Experts of a small language model.
Size: 13 layers, width 384, vocabulary 16384, 52.9M parameters.
Experts: 96 SwiGLU neurons an expert, 2 picks a token, a softmax router.
Training: a variant of SOAP for the experts, 442M tokens, 5898 steps.
Below are experts of layer 10 (counted from 0) of a mixture-of-experts language model. Rows are named router (the router's row for the expert), gate (a neuron's input weights, with its number), up (a neuron's input weights, with its number), down (a neuron's output weights, with its number) and show model dimensions 0-63. Each number is 200 + 40 x the weight over its row's rms, rounded and kept within 0 to 999.
After each expert's rows: "gets" lists some tokens that make up at least twice as much of what it gets as of all text; "raises" lists some tokens whose logits its average output raises strongly, later layers aside. This comes from a sample of Wikipedia text that the model never trained on. Tokens count by the router's weight.

# expert 16
router,231,237,289,182,172,193,159,137,213,218,149,203,180,130,172,221,176,181,236,197,241,170,197,218,224,161,188,236,200,213,180,175,177,196,210,240,150,147,226,254,241,247,189,295,182,243,255,238,133,152,229,191,236,190,161,216,211,221,169,273,176,214,169,201
gate0,241,189,294,225,229,194,243,157,208,215,238,221,179,185,233,238,193,192,188,261,187,177,196,166,182,215,181,238,182,227,188,229,228,200,173,199,259,205,224,201,185,232,253,257,194,137,218,111,104,185,241,207,217,278,196,235,243,212,77,266,185,172,100,174
up0,159,186,215,254,256,261,223,208,213,197,185,206,190,169,285,188,249,189,224,158,123,192,198,203,143,184,205,161,204,124,221,183,173,268,181,154,202,193,229,165,170,195,267,206,212,181,173,246,194,229,180,213,88,206,218,179,227,225,136,200,187,120,236,184
down0,235,185,142,164,282,176,226,204,225,211,178,141,227,172,231,160,189,176,180,237,268,174,187,104,241,216,145,167,213,202,166,182,176,239,194,141,206,194,166,170,186,211,196,226,224,200,217,203,217,204,199,216,212,189,245,206,193,277,236,170,197,188,184,174
gate1,207,207,185,242,210,163,132,201,185,219,209,144,196,207,134,182,183,211,205,210,232,229,190,148,216,257,225,230,215,178,208,142,197,178,265,119,226,169,200,181,153,168,183,208,205,172,229,161,195,175,238,212,249,127,192,279,178,196,150,199,243,288,206,190
up1,193,129,128,166,163,263,226,241,175,193,183,173,154,149,215,199,209,173,183,142,229,188,132,218,136,145,210,286,206,215,213,271,227,210,185,252,224,166,188,215,204,216,209,220,286,238,184,189,289,209,140,218,163,164,186,118,148,203,274,154,161,195,232,202
down1,224,219,234,154,164,200,233,245,282,226,249,261,203,239,167,196,186,212,166,238,103,206,242,143,263,235,175,191,242,213,246,221,199,242,154,174,165,227,209,232,160,204,242,201,150,165,156,220,87,148,254,192,229,198,104,180,178,202,224,162,230,217,171,211
gate2,217,244,242,152,210,231,222,190,193,189,134,250,159,214,202,202,198,142,254,202,174,143,237,239,229,174,248,163,189,245,228,172,132,200,128,183,182,82,268,210,277,200,191,224,205,203,222,238,169,155,204,259,260,146,196,201,228,231,118,228,266,176,210,183
up2,146,158,234,161,225,272,235,232,211,211,189,251,175,189,172,187,209,204,99,142,205,200,162,248,168,195,208,178,168,250,156,199,165,154,193,182,191,152,258,148,257,228,188,215,233,207,243,271,270,183,198,125,169,203,194,187,187,229,257,176,109,265,155,253
down2,161,222,163,255,132,196,262,254,200,196,233,177,208,169,231,232,183,226,192,200,224,222,216,228,215,232,236,199,244,241,195,219,223,247,216,194,186,193,130,256,136,263,208,169,141,215,100,117,164,202,147,156,265,218,159,245,218,158,207,220,174,190,190,271
gate3,222,227,177,195,182,130,305,209,190,162,142,157,270,216,235,166,145,173,216,178,166,218,221,205,233,142,202,159,285,230,194,182,247,238,185,150,226,149,190,158,168,204,236,231,137,230,166,232,189,167,218,205,171,185,213,187,235,147,224,228,205,135,229,170
up3,194,248,246,184,186,125,232,221,217,106,196,157,230,345,158,214,183,152,157,202,157,190,200,175,226,173,201,211,213,193,199,202,215,173,170,200,147,184,206,210,190,115,221,218,244,146,175,196,98,198,192,195,117,226,141,211,208,146,189,206,219,150,159,235
down3,172,205,140,205,193,233,169,238,176,205,225,239,258,147,259,147,161,160,138,211,211,207,238,173,235,134,188,197,203,156,208,238,188,174,175,183,233,263,253,172,216,219,189,198,124,292,198,200,269,161,169,194,221,181,202,147,227,169,232,248,204,183,162,218
gets: "the ", "of ", "The ", "a ", "s ", "as "
raises: "first ", "\"", "second "

# expert 18
router,251,242,225,117,177,207,143,117,244,255,160,231,182,170,188,237,196,239,232,222,279,211,172,218,261,184,169,246,155,263,160,150,225,195,235,183,203,181,162,225,179,260,186,215,175,257,246,236,179,154,220,192,260,280,162,228,189,271,143,245,204,264,150,209
gate0,199,271,223,189,178,173,146,230,187,180,198,214,207,158,247,148,243,267,229,194,205,221,178,140,245,144,220,202,211,123,215,230,236,250,231,171,201,208,197,192,128,173,234,191,275,241,232,232,219,230,176,155,176,236,260,222,207,120,194,161,188,117,160,162
up0,186,209,211,199,224,170,262,183,258,249,174,165,150,176,198,199,250,206,156,130,245,160,194,156,212,71,185,258,135,176,169,197,161,211,203,184,210,149,206,200,231,177,181,207,187,215,175,174,147,158,212,198,171,243,256,217,204,231,180,159,190,201,202,168
down0,152,199,258,251,174,191,177,243,151,190,221,208,267,146,108,186,168,189,173,216,198,142,237,208,262,210,282,257,200,216,176,170,252,285,216,116,187,209,222,213,212,231,240,196,155,120,211,250,154,119,207,176,254,261,238,221,132,134,227,209,296,183,214,220
gate1,259,178,182,167,222,237,267,187,244,224,167,227,169,192,195,223,211,153,153,155,211,238,221,121,231,236,246,198,146,184,208,193,237,223,238,178,184,138,181,221,156,166,204,180,242,168,180,194,121,261,235,169,135,216,221,122,234,198,207,234,228,145,107,215
up1,191,185,320,173,174,206,227,180,274,261,178,220,135,141,164,239,210,198,189,155,221,206,157,198,184,258,176,206,193,263,231,199,248,248,201,242,121,181,211,235,126,190,151,159,175,249,133,174,145,179,91,191,235,161,174,199,186,270,143,208,160,268,147,249
down1,223,220,166,229,167,226,257,217,156,140,224,133,174,177,226,197,239,244,199,223,186,162,154,242,202,212,283,152,218,219,178,153,200,217,190,154,198,291,226,221,179,144,169,208,303,163,244,202,268,293,266,141,187,257,184,210,244,180,180,160,180,276,227,212
gate2,125,228,178,193,177,145,192,179,256,198,166,224,158,229,283,182,153,224,182,201,291,230,197,182,241,149,136,177,186,240,242,215,240,183,195,196,236,197,186,250,139,211,272,244,143,248,220,176,228,274,159,136,196,146,92,271,203,153,250,224,259,213,156,201
up2,261,146,181,195,187,167,253,212,162,230,177,265,221,206,167,226,181,186,215,128,288,223,171,172,93,175,194,244,108,106,121,199,327,214,248,192,194,194,181,234,183,217,174,231,307,199,204,229,154,199,203,137,157,221,250,219,192,181,164,215,187,259,147,216
down2,220,81,230,197,229,194,191,171,215,200,240,159,205,173,195,185,226,194,212,167,209,234,250,210,181,232,190,237,208,142,157,139,243,237,151,232,133,161,282,195,142,237,260,178,279,143,213,216,131,203,248,240,247,250,144,121,138,109,233,233,216,225,286,177
gate3,225,190,230,161,179,159,168,185,209,238,202,173,208,103,181,192,134,248,137,187,188,183,191,149,277,110,169,176,144,293,157,183,129,257,139,187,202,216,147,224,221,239,198,243,210,181,267,180,177,213,154,214,175,242,153,191,134,162,228,133,217,187,226,188
up3,161,254,223,162,169,261,221,213,130,153,195,249,174,204,242,145,161,167,274,235,164,266,185,155,212,174,207,177,178,162,192,215,157,188,164,149,242,201,204,185,166,202,201,119,189,186,176,155,219,205,215,224,195,168,194,238,274,159,100,138,247,120,161,173
down3,165,175,257,247,232,156,226,173,193,206,259,216,213,214,232,216,203,159,207,179,248,253,277,140,222,214,191,135,178,185,200,205,238,185,238,158,198,225,192,184,182,202,141,228,195,181,210,199,197,213,251,208,266,240,205,183,162,190,144,198,275,163,227,244
gets: "his ", "s ", "the ", "her ", "The ", "their "
raises: "and ", "s", "a", "f", "\"", "un"

# expert 5
router,192,196,237,142,190,176,113,200,224,234,143,231,221,167,182,258,168,239,198,232,208,230,220,220,222,178,195,231,175,233,159,191,268,198,247,192,152,133,191,240,265,217,214,214,192,169,258,228,181,137,165,218,258,233,190,214,165,198,172,233,225,294,156,300
gate0,235,244,143,210,176,171,226,168,206,293,211,163,185,194,225,191,196,202,153,145,227,303,163,183,158,195,240,260,198,172,179,200,238,189,216,298,197,236,245,134,230,179,107,155,169,212,98,247,192,219,197,211,178,258,154,210,193,221,265,250,220,245,197,244
up0,227,251,190,230,230,222,221,144,156,203,170,279,253,169,255,152,197,193,231,201,173,241,215,187,165,168,230,140,190,163,255,286,170,224,173,212,223,141,268,151,188,161,172,168,167,265,182,161,229,150,220,233,255,197,223,237,197,204,222,167,203,188,234,228
down0,213,214,185,223,225,182,187,255,178,224,183,152,236,187,176,189,204,155,305,161,139,211,198,246,225,240,259,184,213,157,210,223,221,211,196,155,200,239,252,175,182,239,204,193,200,163,163,82,226,103,154,197,224,298,250,142,170,142,236,188,154,138,272,170
gate1,211,299,246,238,300,171,103,200,221,202,177,159,184,207,223,186,168,190,190,176,222,241,177,205,277,204,249,166,195,147,202,137,96,190,253,177,203,210,184,167,210,200,238,251,150,154,179,218,278,169,215,248,176,198,218,260,265,163,163,141,179,221,158,193
up1,187,235,169,191,224,196,238,203,196,211,190,233,165,150,258,234,272,166,229,205,167,189,234,179,124,159,151,221,156,207,220,166,235,203,261,270,213,150,255,205,211,203,186,202,203,179,230,183,223,226,181,200,204,151,192,180,172,205,202,225,148,222,245,225
down1,183,160,118,195,191,228,222,155,218,117,204,250,172,204,170,228,155,148,170,154,213,213,179,184,205,226,179,211,179,259,285,201,220,194,167,199,193,204,188,249,225,209,257,198,226,241,298,131,118,203,269,154,146,165,179,179,254,227,232,207,200,189,153,233
gate2,163,217,255,223,225,161,154,199,214,202,165,196,133,249,210,191,239,220,174,226,240,177,226,208,175,192,198,158,109,206,247,126,217,288,230,208,192,121,263,180,202,182,174,236,234,221,208,264,169,175,161,128,197,178,194,225,212,189,204,201,175,202,221,193
up2,249,193,140,182,201,225,237,193,160,187,246,237,131,180,256,254,214,200,167,206,260,106,144,191,154,181,230,189,174,235,336,224,255,183,201,187,194,206,126,215,138,137,131,271,123,212,239,184,245,188,144,188,181,270,235,200,249,184,182,198,198,275,179,231
down2,273,178,207,270,105,274,212,148,136,193,226,173,144,203,227,161,235,211,180,230,102,257,256,278,177,223,206,207,137,176,177,192,124,138,255,205,177,261,161,240,187,160,209,147,182,173,218,242,181,235,263,207,237,200,149,185,218,187,198,126,179,211,197,191
gate3,168,192,207,231,185,226,168,169,182,195,169,179,205,280,203,207,200,196,290,113,193,291,257,173,210,172,192,166,200,229,185,248,293,268,202,234,211,200,251,141,127,216,208,218,221,187,177,206,209,280,134,154,93,236,229,167,186,166,199,178,246,170,205,205
up3,247,204,149,232,177,191,208,131,217,197,158,200,126,183,201,250,252,257,160,215,215,220,183,213,210,150,216,217,204,170,140,165,179,165,196,198,115,182,204,224,300,123,214,205,184,192,160,262,236,177,205,190,210,172,200,190,154,191,176,243,206,190,169,256
down3,190,220,141,170,209,201,191,98,122,167,201,236,172,183,170,276,160,173,159,228,200,176,229,196,212,205,178,194,154,165,146,122,162,129,224,171,208,229,184,232,216,204,196,250,193,180,242,211,195,169,315,151,199,188,190,280,211,132,204,179,175,239,161,181
gets: ".", ". ", "'", "\"", "\n", "\n\n"
raises: "\n\n", "\n", "s ", "\n  ", "The "

# expert 8
router,221,224,217,154,157,200,146,209,248,283,173,205,191,153,148,253,167,245,231,253,265,152,210,240,225,209,179,175,154,249,157,220,205,202,275,226,176,123,196,261,244,254,196,214,229,160,193,234,175,190,219,157,219,214,134,247,163,218,170,256,211,269,168,240
gate0,209,226,208,239,197,193,194,213,248,205,210,235,169,196,281,245,210,114,114,221,168,196,272,223,251,201,252,128,221,195,205,188,209,183,189,111,237,171,238,139,199,234,125,210,267,181,271,196,132,264,158,165,164,251,257,305,224,225,229,287,182,146,190,234
up0,259,136,190,150,216,193,204,223,188,225,180,220,209,173,241,233,254,166,118,160,187,186,141,260,191,200,260,198,126,197,266,219,197,365,220,160,167,223,157,201,169,194,217,147,238,193,262,196,171,124,253,226,126,218,169,166,283,201,200,169,137,208,238,238
down0,209,212,238,251,182,177,192,213,143,262,209,144,133,199,219,162,203,177,225,157,154,218,106,205,163,216,191,229,176,177,205,244,154,210,167,205,270,141,295,156,178,225,187,240,153,166,253,288,255,181,180,178,186,194,181,232,148,189,164,170,155,179,265,233
gate1,250,209,182,142,215,206,192,196,226,212,217,132,235,201,209,183,281,217,234,193,219,184,203,83,146,188,148,159,157,202,137,157,211,183,160,173,241,179,194,235,267,197,181,185,195,170,214,203,156,160,258,257,190,268,227,174,174,179,164,240,146,184,230,117
up1,231,118,94,204,191,208,181,226,136,195,175,236,132,181,163,212,234,168,174,153,215,165,218,185,205,172,192,193,231,200,238,178,208,223,163,192,193,251,187,160,252,241,174,216,210,233,201,208,204,251,226,158,230,163,230,159,226,200,205,186,234,168,212,147
down1,127,225,179,200,177,211,209,179,207,209,194,280,228,218,190,216,209,156,236,173,218,170,255,247,194,259,176,211,258,213,224,182,222,260,238,165,225,198,175,171,144,232,253,200,126,196,155,169,255,206,175,145,209,200,277,172,275,183,236,176,161,212,167,189
gate2,174,179,182,209,220,212,176,241,262,228,168,177,176,192,183,170,165,160,230,161,147,176,192,274,159,169,177,207,210,286,228,238,261,165,201,204,168,217,167,218,282,219,197,204,205,178,218,230,174,200,207,188,150,218,217,181,134,217,161,107,312,274,143,178
up2,244,209,192,183,198,196,263,144,163,147,267,245,189,189,238,236,244,152,235,282,202,119,126,137,217,256,189,193,191,166,171,206,203,143,233,207,151,242,181,179,111,103,241,171,184,236,210,194,226,207,187,219,251,262,192,234,200,223,218,235,238,230,233,193
down2,207,230,254,228,225,204,147,183,192,168,210,205,226,222,144,186,232,178,257,174,226,222,187,210,280,169,174,176,201,243,217,209,229,296,238,182,252,151,155,212,204,186,205,159,302,235,234,243,242,166,216,188,262,218,275,182,198,157,170,160,204,183,205,201
gate3,244,208,165,170,148,214,169,187,270,262,180,226,224,142,160,187,141,178,207,160,244,215,192,249,195,219,188,192,223,222,166,187,274,211,182,233,224,204,249,279,150,191,251,199,245,169,133,274,148,163,122,234,256,152,197,173,167,207,225,168,180,220,214,195
up3,149,252,171,195,179,182,222,201,249,184,217,245,207,190,162,160,270,143,190,199,209,141,210,247,176,202,231,203,198,184,235,224,182,202,203,207,242,169,182,251,203,146,269,166,269,138,174,216,209,190,178,225,179,188,214,130,156,163,195,183,200,165,235,216
down3,234,245,152,230,199,235,149,186,163,174,196,233,203,170,193,126,211,223,236,230,254,198,203,161,177,203,225,97,219,228,192,253,234,218,216,270,274,138,232,217,267,180,254,188,221,186,199,181,203,210,210,159,160,237,225,210,131,177,118,146,210,215,256,135
gets: "(", ",", "1", ".", "2", "3"
raises: "a ", "–", "a", "-", "b"

# expert 19
router,236,208,287,121,156,214,149,154,214,256,179,216,222,203,124,230,192,244,223,162,227,163,156,192,269,172,162,235,138,212,150,189,223,158,236,179,138,150,150,221,222,238,131,221,168,155,230,214,145,130,248,160,246,209,154,261,228,231,179,206,195,269,158,243
gate0,146,137,252,163,235,233,246,176,172,175,203,195,171,227,234,233,201,174,185,172,129,170,216,205,188,187,128,221,259,212,154,214,214,218,248,153,155,220,207,239,168,183,166,124,135,211,231,171,220,297,275,176,173,219,135,250,218,174,206,208,205,168,171,232
up0,204,173,199,163,176,182,268,184,205,188,167,213,197,224,131,213,259,207,211,228,155,225,167,212,168,303,172,183,206,259,243,212,253,217,258,176,181,136,235,223,126,169,182,183,201,232,164,211,220,260,131,103,183,163,233,218,171,197,121,208,189,184,204,238
down0,265,241,221,266,119,181,206,148,190,277,189,215,125,266,149,209,188,225,145,215,193,192,188,218,159,193,241,266,235,202,212,152,258,202,200,210,212,189,186,140,206,252,211,213,281,186,199,173,190,212,279,243,194,187,114,183,164,174,210,218,179,212,220,270
gate1,201,245,242,200,244,169,193,189,229,237,197,201,222,185,169,176,170,262,238,208,245,204,171,206,253,207,127,222,193,171,112,226,209,173,170,153,116,153,156,228,226,202,220,218,181,234,201,235,245,170,214,215,194,195,228,274,175,219,191,119,237,246,240,196
up1,169,238,231,176,210,258,157,225,182,239,222,216,204,223,115,189,191,200,272,185,191,195,264,192,243,214,203,147,199,185,286,270,233,220,193,220,235,291,176,143,222,174,141,207,196,189,150,211,219,245,221,200,194,154,215,173,231,137,209,164,215,205,227,207
down1,237,224,152,229,176,291,205,188,159,191,196,164,149,215,161,175,155,277,231,104,248,215,225,228,165,193,175,163,167,161,224,153,139,173,248,205,127,233,182,180,203,180,266,176,171,292,184,228,215,218,185,190,174,199,203,176,232,180,192,221,185,155,130,161
gate2,267,207,151,147,227,176,179,198,175,161,192,199,195,182,180,182,256,232,188,241,183,246,166,119,302,216,187,151,296,235,186,235,182,162,249,220,220,201,274,161,107,197,180,222,180,194,243,201,156,302,231,209,209,231,141,243,220,137,174,224,283,118,178,160
up2,142,141,204,79,131,234,215,260,169,201,149,239,261,226,211,227,198,174,127,217,189,153,198,196,243,193,133,206,225,256,139,236,221,170,171,162,191,172,206,152,215,193,173,186,221,218,187,167,151,213,260,235,270,175,271,279,194,269,253,187,190,169,195,197
down2,247,260,134,225,266,166,185,195,242,209,235,195,167,208,204,220,157,155,184,217,217,163,192,240,198,216,213,237,172,236,222,190,186,221,247,179,144,229,175,166,192,188,162,248,250,231,152,165,179,168,144,203,187,167,284,168,217,223,181,205,268,240,157,199
gate3,179,127,234,186,181,204,154,212,217,226,123,231,274,185,199,173,164,271,227,217,195,172,208,214,240,226,184,224,231,250,202,126,196,220,219,275,224,158,202,246,239,180,191,160,261,236,178,201,176,180,179,169,126,218,138,121,189,226,251,171,201,130,245,188
up3,198,196,206,237,219,145,246,212,228,125,160,213,305,153,285,173,190,209,262,186,182,179,231,275,233,186,190,223,202,215,276,183,175,255,304,229,217,143,225,212,195,247,151,162,173,237,287,198,134,219,257,176,171,191,182,229,227,203,252,260,214,267,196,133
down3,217,163,205,195,192,173,240,132,201,152,145,163,195,187,235,153,194,144,171,251,206,231,136,194,182,172,228,192,111,188,178,155,173,188,194,249,151,235,244,212,214,164,262,210,234,177,195,164,243,244,177,162,141,99,191,208,192,177,190,205,182,190,158,183
gets: "in ", "the ", "of ", ", ", "and ", "In "
raises: "the ", "at ", "all ", "to "

# expert 13
router,218,157,222,174,191,179,164,122,231,229,213,143,164,219,212,214,198,255,207,226,260,206,130,212,205,116,178,214,238,241,164,201,206,150,218,193,159,188,183,176,162,221,175,216,211,266,247,263,206,200,216,177,196,211,111,188,129,208,220,244,224,230,177,233
gate0,191,170,162,188,141,225,152,214,204,249,167,159,193,271,237,184,196,198,220,168,226,73,233,168,227,167,233,244,118,238,197,215,205,232,158,224,168,218,305,232,124,198,253,301,216,175,180,191,164,207,148,177,246,240,227,224,160,207,197,227,200,214,139,155
up0,233,242,157,192,139,193,221,199,222,217,177,301,227,180,189,227,181,201,196,258,200,230,252,170,210,252,172,166,289,214,220,166,216,213,209,239,159,182,181,195,156,166,225,206,151,167,176,229,200,151,236,191,256,189,161,282,204,242,153,180,141,180,211,211
down0,203,229,240,222,127,227,277,180,180,215,233,150,145,206,143,179,195,100,163,179,301,153,200,168,238,148,161,172,224,251,186,207,108,190,137,216,137,172,157,252,242,152,182,124,207,202,209,200,252,158,230,168,186,194,147,216,194,250,137,214,200,224,212,229
gate1,155,182,239,195,233,247,217,202,192,212,216,207,195,180,271,217,265,198,217,214,243,202,152,229,169,212,282,160,211,194,204,210,156,215,203,230,278,226,261,177,175,157,113,183,212,170,202,249,222,220,158,274,148,139,97,166,132,211,200,245,269,224,247,168
up1,192,155,136,139,230,198,213,167,210,217,176,214,104,181,275,209,176,182,117,243,307,196,227,207,228,186,206,205,210,225,173,231,175,194,272,191,204,189,231,236,280,134,250,171,183,220,248,206,212,164,170,274,115,205,141,193,177,203,236,270,222,261,222,220
down1,189,218,207,252,220,197,213,195,145,227,201,125,205,185,233,193,201,225,200,206,296,247,212,189,197,225,233,285,214,149,161,203,173,261,237,128,186,197,156,264,239,199,142,147,212,236,278,190,193,150,222,262,189,154,161,136,253,162,267,169,236,167,225,252
gate2,179,226,196,204,230,172,125,164,207,146,210,171,191,211,126,173,197,235,199,156,184,188,279,279,212,220,168,239,218,170,291,175,185,147,203,205,201,213,163,153,168,230,154,212,196,175,168,215,182,210,142,184,265,182,267,258,216,220,215,151,290,211,189,192
up2,186,212,232,182,343,220,207,139,122,241,182,264,173,240,224,215,216,211,182,243,197,239,119,147,214,213,193,187,207,173,228,191,159,147,191,234,148,214,138,203,217,171,306,167,263,267,186,245,227,220,227,192,165,190,253,187,208,163,145,247,214,235,243,210
down2,167,213,267,252,232,105,264,217,159,139,253,175,208,173,247,228,197,218,170,210,191,172,188,217,187,267,271,227,207,180,216,160,228,242,137,176,126,201,234,241,240,155,137,209,206,255,235,241,172,234,147,249,259,227,249,166,170,163,228,136,183,205,211,215
gate3,220,130,91,165,204,170,162,285,219,195,175,208,127,213,136,183,228,202,148,213,209,207,149,203,138,97,247,203,220,135,276,155,257,205,181,163,241,259,158,224,248,131,243,161,180,246,130,196,199,188,221,246,180,197,176,182,192,207,226,172,200,206,235,130
up3,264,162,235,166,221,217,270,271,199,179,186,139,224,182,139,190,119,219,201,267,169,224,219,166,180,183,209,215,187,192,156,203,174,208,189,221,269,227,200,144,235,229,269,162,191,229,113,225,164,232,254,198,189,203,181,203,205,157,137,244,212,239,207,120
down3,161,176,156,205,195,225,269,199,190,320,152,165,190,264,146,206,98,170,189,189,176,288,186,235,156,213,121,147,163,193,192,200,166,170,191,218,198,189,171,181,220,194,207,143,192,244,180,262,192,198,240,158,170,183,231,157,172,212,240,137,212,254,173,267
gets: "| ", "(", "had ", "was ", "for ", ": "
raises: "the ", "a ", "to ", "one ", "two ", "each "

# expert 1
router,188,251,294,133,174,126,205,181,287,255,125,205,148,194,175,270,193,231,165,197,161,186,169,179,206,243,187,243,175,188,186,156,218,270,220,183,135,176,180,236,176,205,154,182,151,186,237,205,157,177,161,208,217,197,145,232,167,209,209,212,163,262,138,256
gate0,204,206,281,224,179,200,129,186,218,205,223,265,153,153,144,254,176,251,246,141,283,193,233,170,259,137,199,204,220,241,155,233,240,186,234,220,196,186,208,242,227,216,159,203,175,157,235,129,167,166,191,250,201,207,166,220,234,159,185,215,243,201,202,109
up0,148,176,213,230,205,221,163,234,194,168,165,224,215,236,158,106,178,202,269,182,207,197,222,201,206,216,252,155,203,143,268,209,194,266,138,241,225,238,198,157,144,247,316,171,258,231,194,183,157,235,180,237,166,176,221,159,219,180,192,138,142,191,268,114
down0,184,198,248,192,191,214,207,250,166,216,183,232,186,169,209,184,210,148,186,196,145,208,235,183,157,257,265,200,195,199,203,195,180,226,213,126,201,248,173,163,244,260,147,164,229,193,197,234,207,171,161,161,207,210,208,227,172,153,241,219,309,281,199,277
gate1,163,165,199,213,193,207,239,201,226,178,229,173,177,201,244,236,190,232,214,236,178,210,254,233,264,190,143,164,233,252,213,166,219,280,217,224,220,75,180,282,224,197,157,179,127,177,150,193,240,191,228,167,215,215,213,213,186,223,196,196,155,149,157,249
up1,181,182,144,202,187,224,221,159,216,192,244,201,253,236,179,116,200,204,235,152,117,150,202,226,234,196,159,208,305,181,260,201,208,199,224,150,323,154,212,148,185,208,146,219,134,200,220,178,195,215,244,203,208,270,183,219,279,217,153,182,244,196,257,180
down1,168,284,212,307,173,262,185,240,148,217,189,95,150,265,242,156,278,144,199,177,189,213,199,186,184,176,166,247,231,204,198,146,167,159,212,158,218,221,219,223,212,202,264,219,268,189,181,255,179,163,262,209,166,218,153,239,215,182,211,121,242,192,213,224
gate2,289,220,219,209,221,117,171,210,231,203,255,187,198,190,186,264,185,213,179,158,206,184,185,140,204,202,194,159,188,178,186,190,171,238,183,171,177,205,212,160,172,248,183,206,246,193,213,271,203,160,165,174,219,174,151,220,212,164,236,253,178,191,180,260
up2,206,257,193,162,189,246,225,203,164,225,212,245,210,153,250,205,208,217,233,187,217,270,256,193,166,121,201,260,243,227,215,277,250,134,144,212,226,210,248,204,296,232,266,231,168,173,238,134,106,212,177,255,194,192,208,212,121,155,205,209,170,228,278,148
down2,206,198,241,161,181,208,169,243,171,224,187,216,247,197,201,162,222,212,229,234,194,217,211,198,204,152,208,196,288,259,205,139,200,185,137,204,202,214,136,273,255,224,166,191,178,221,212,268,260,189,230,247,134,112,173,271,234,253,155,190,179,113,217,202
gate3,138,253,230,197,149,156,136,165,191,198,157,237,169,198,211,181,183,252,245,210,208,194,216,201,221,241,197,190,170,197,207,155,257,271,195,185,219,164,260,199,165,175,130,203,222,168,221,276,155,226,200,187,202,196,179,158,251,222,107,160,213,211,182,178
up3,208,161,170,181,242,165,263,226,258,215,175,202,196,232,200,190,242,185,153,208,215,165,145,230,240,185,187,298,188,222,167,214,165,157,209,166,223,175,130,307,244,123,247,215,168,227,158,163,242,140,305,157,158,188,261,197,223,204,210,200,192,141,187,236
down3,132,165,212,178,201,193,192,149,173,196,134,147,204,155,136,211,183,225,255,162,249,208,196,211,176,174,241,238,160,138,276,140,151,217,138,149,208,172,219,220,193,221,228,223,171,171,232,201,217,239,160,265,230,141,191,154,254,160,185,201,155,243,187,193
gets: ", ", "\n\n", "| ", ". ", "and ", "\n"
raises: "and ", "from ", "F", "("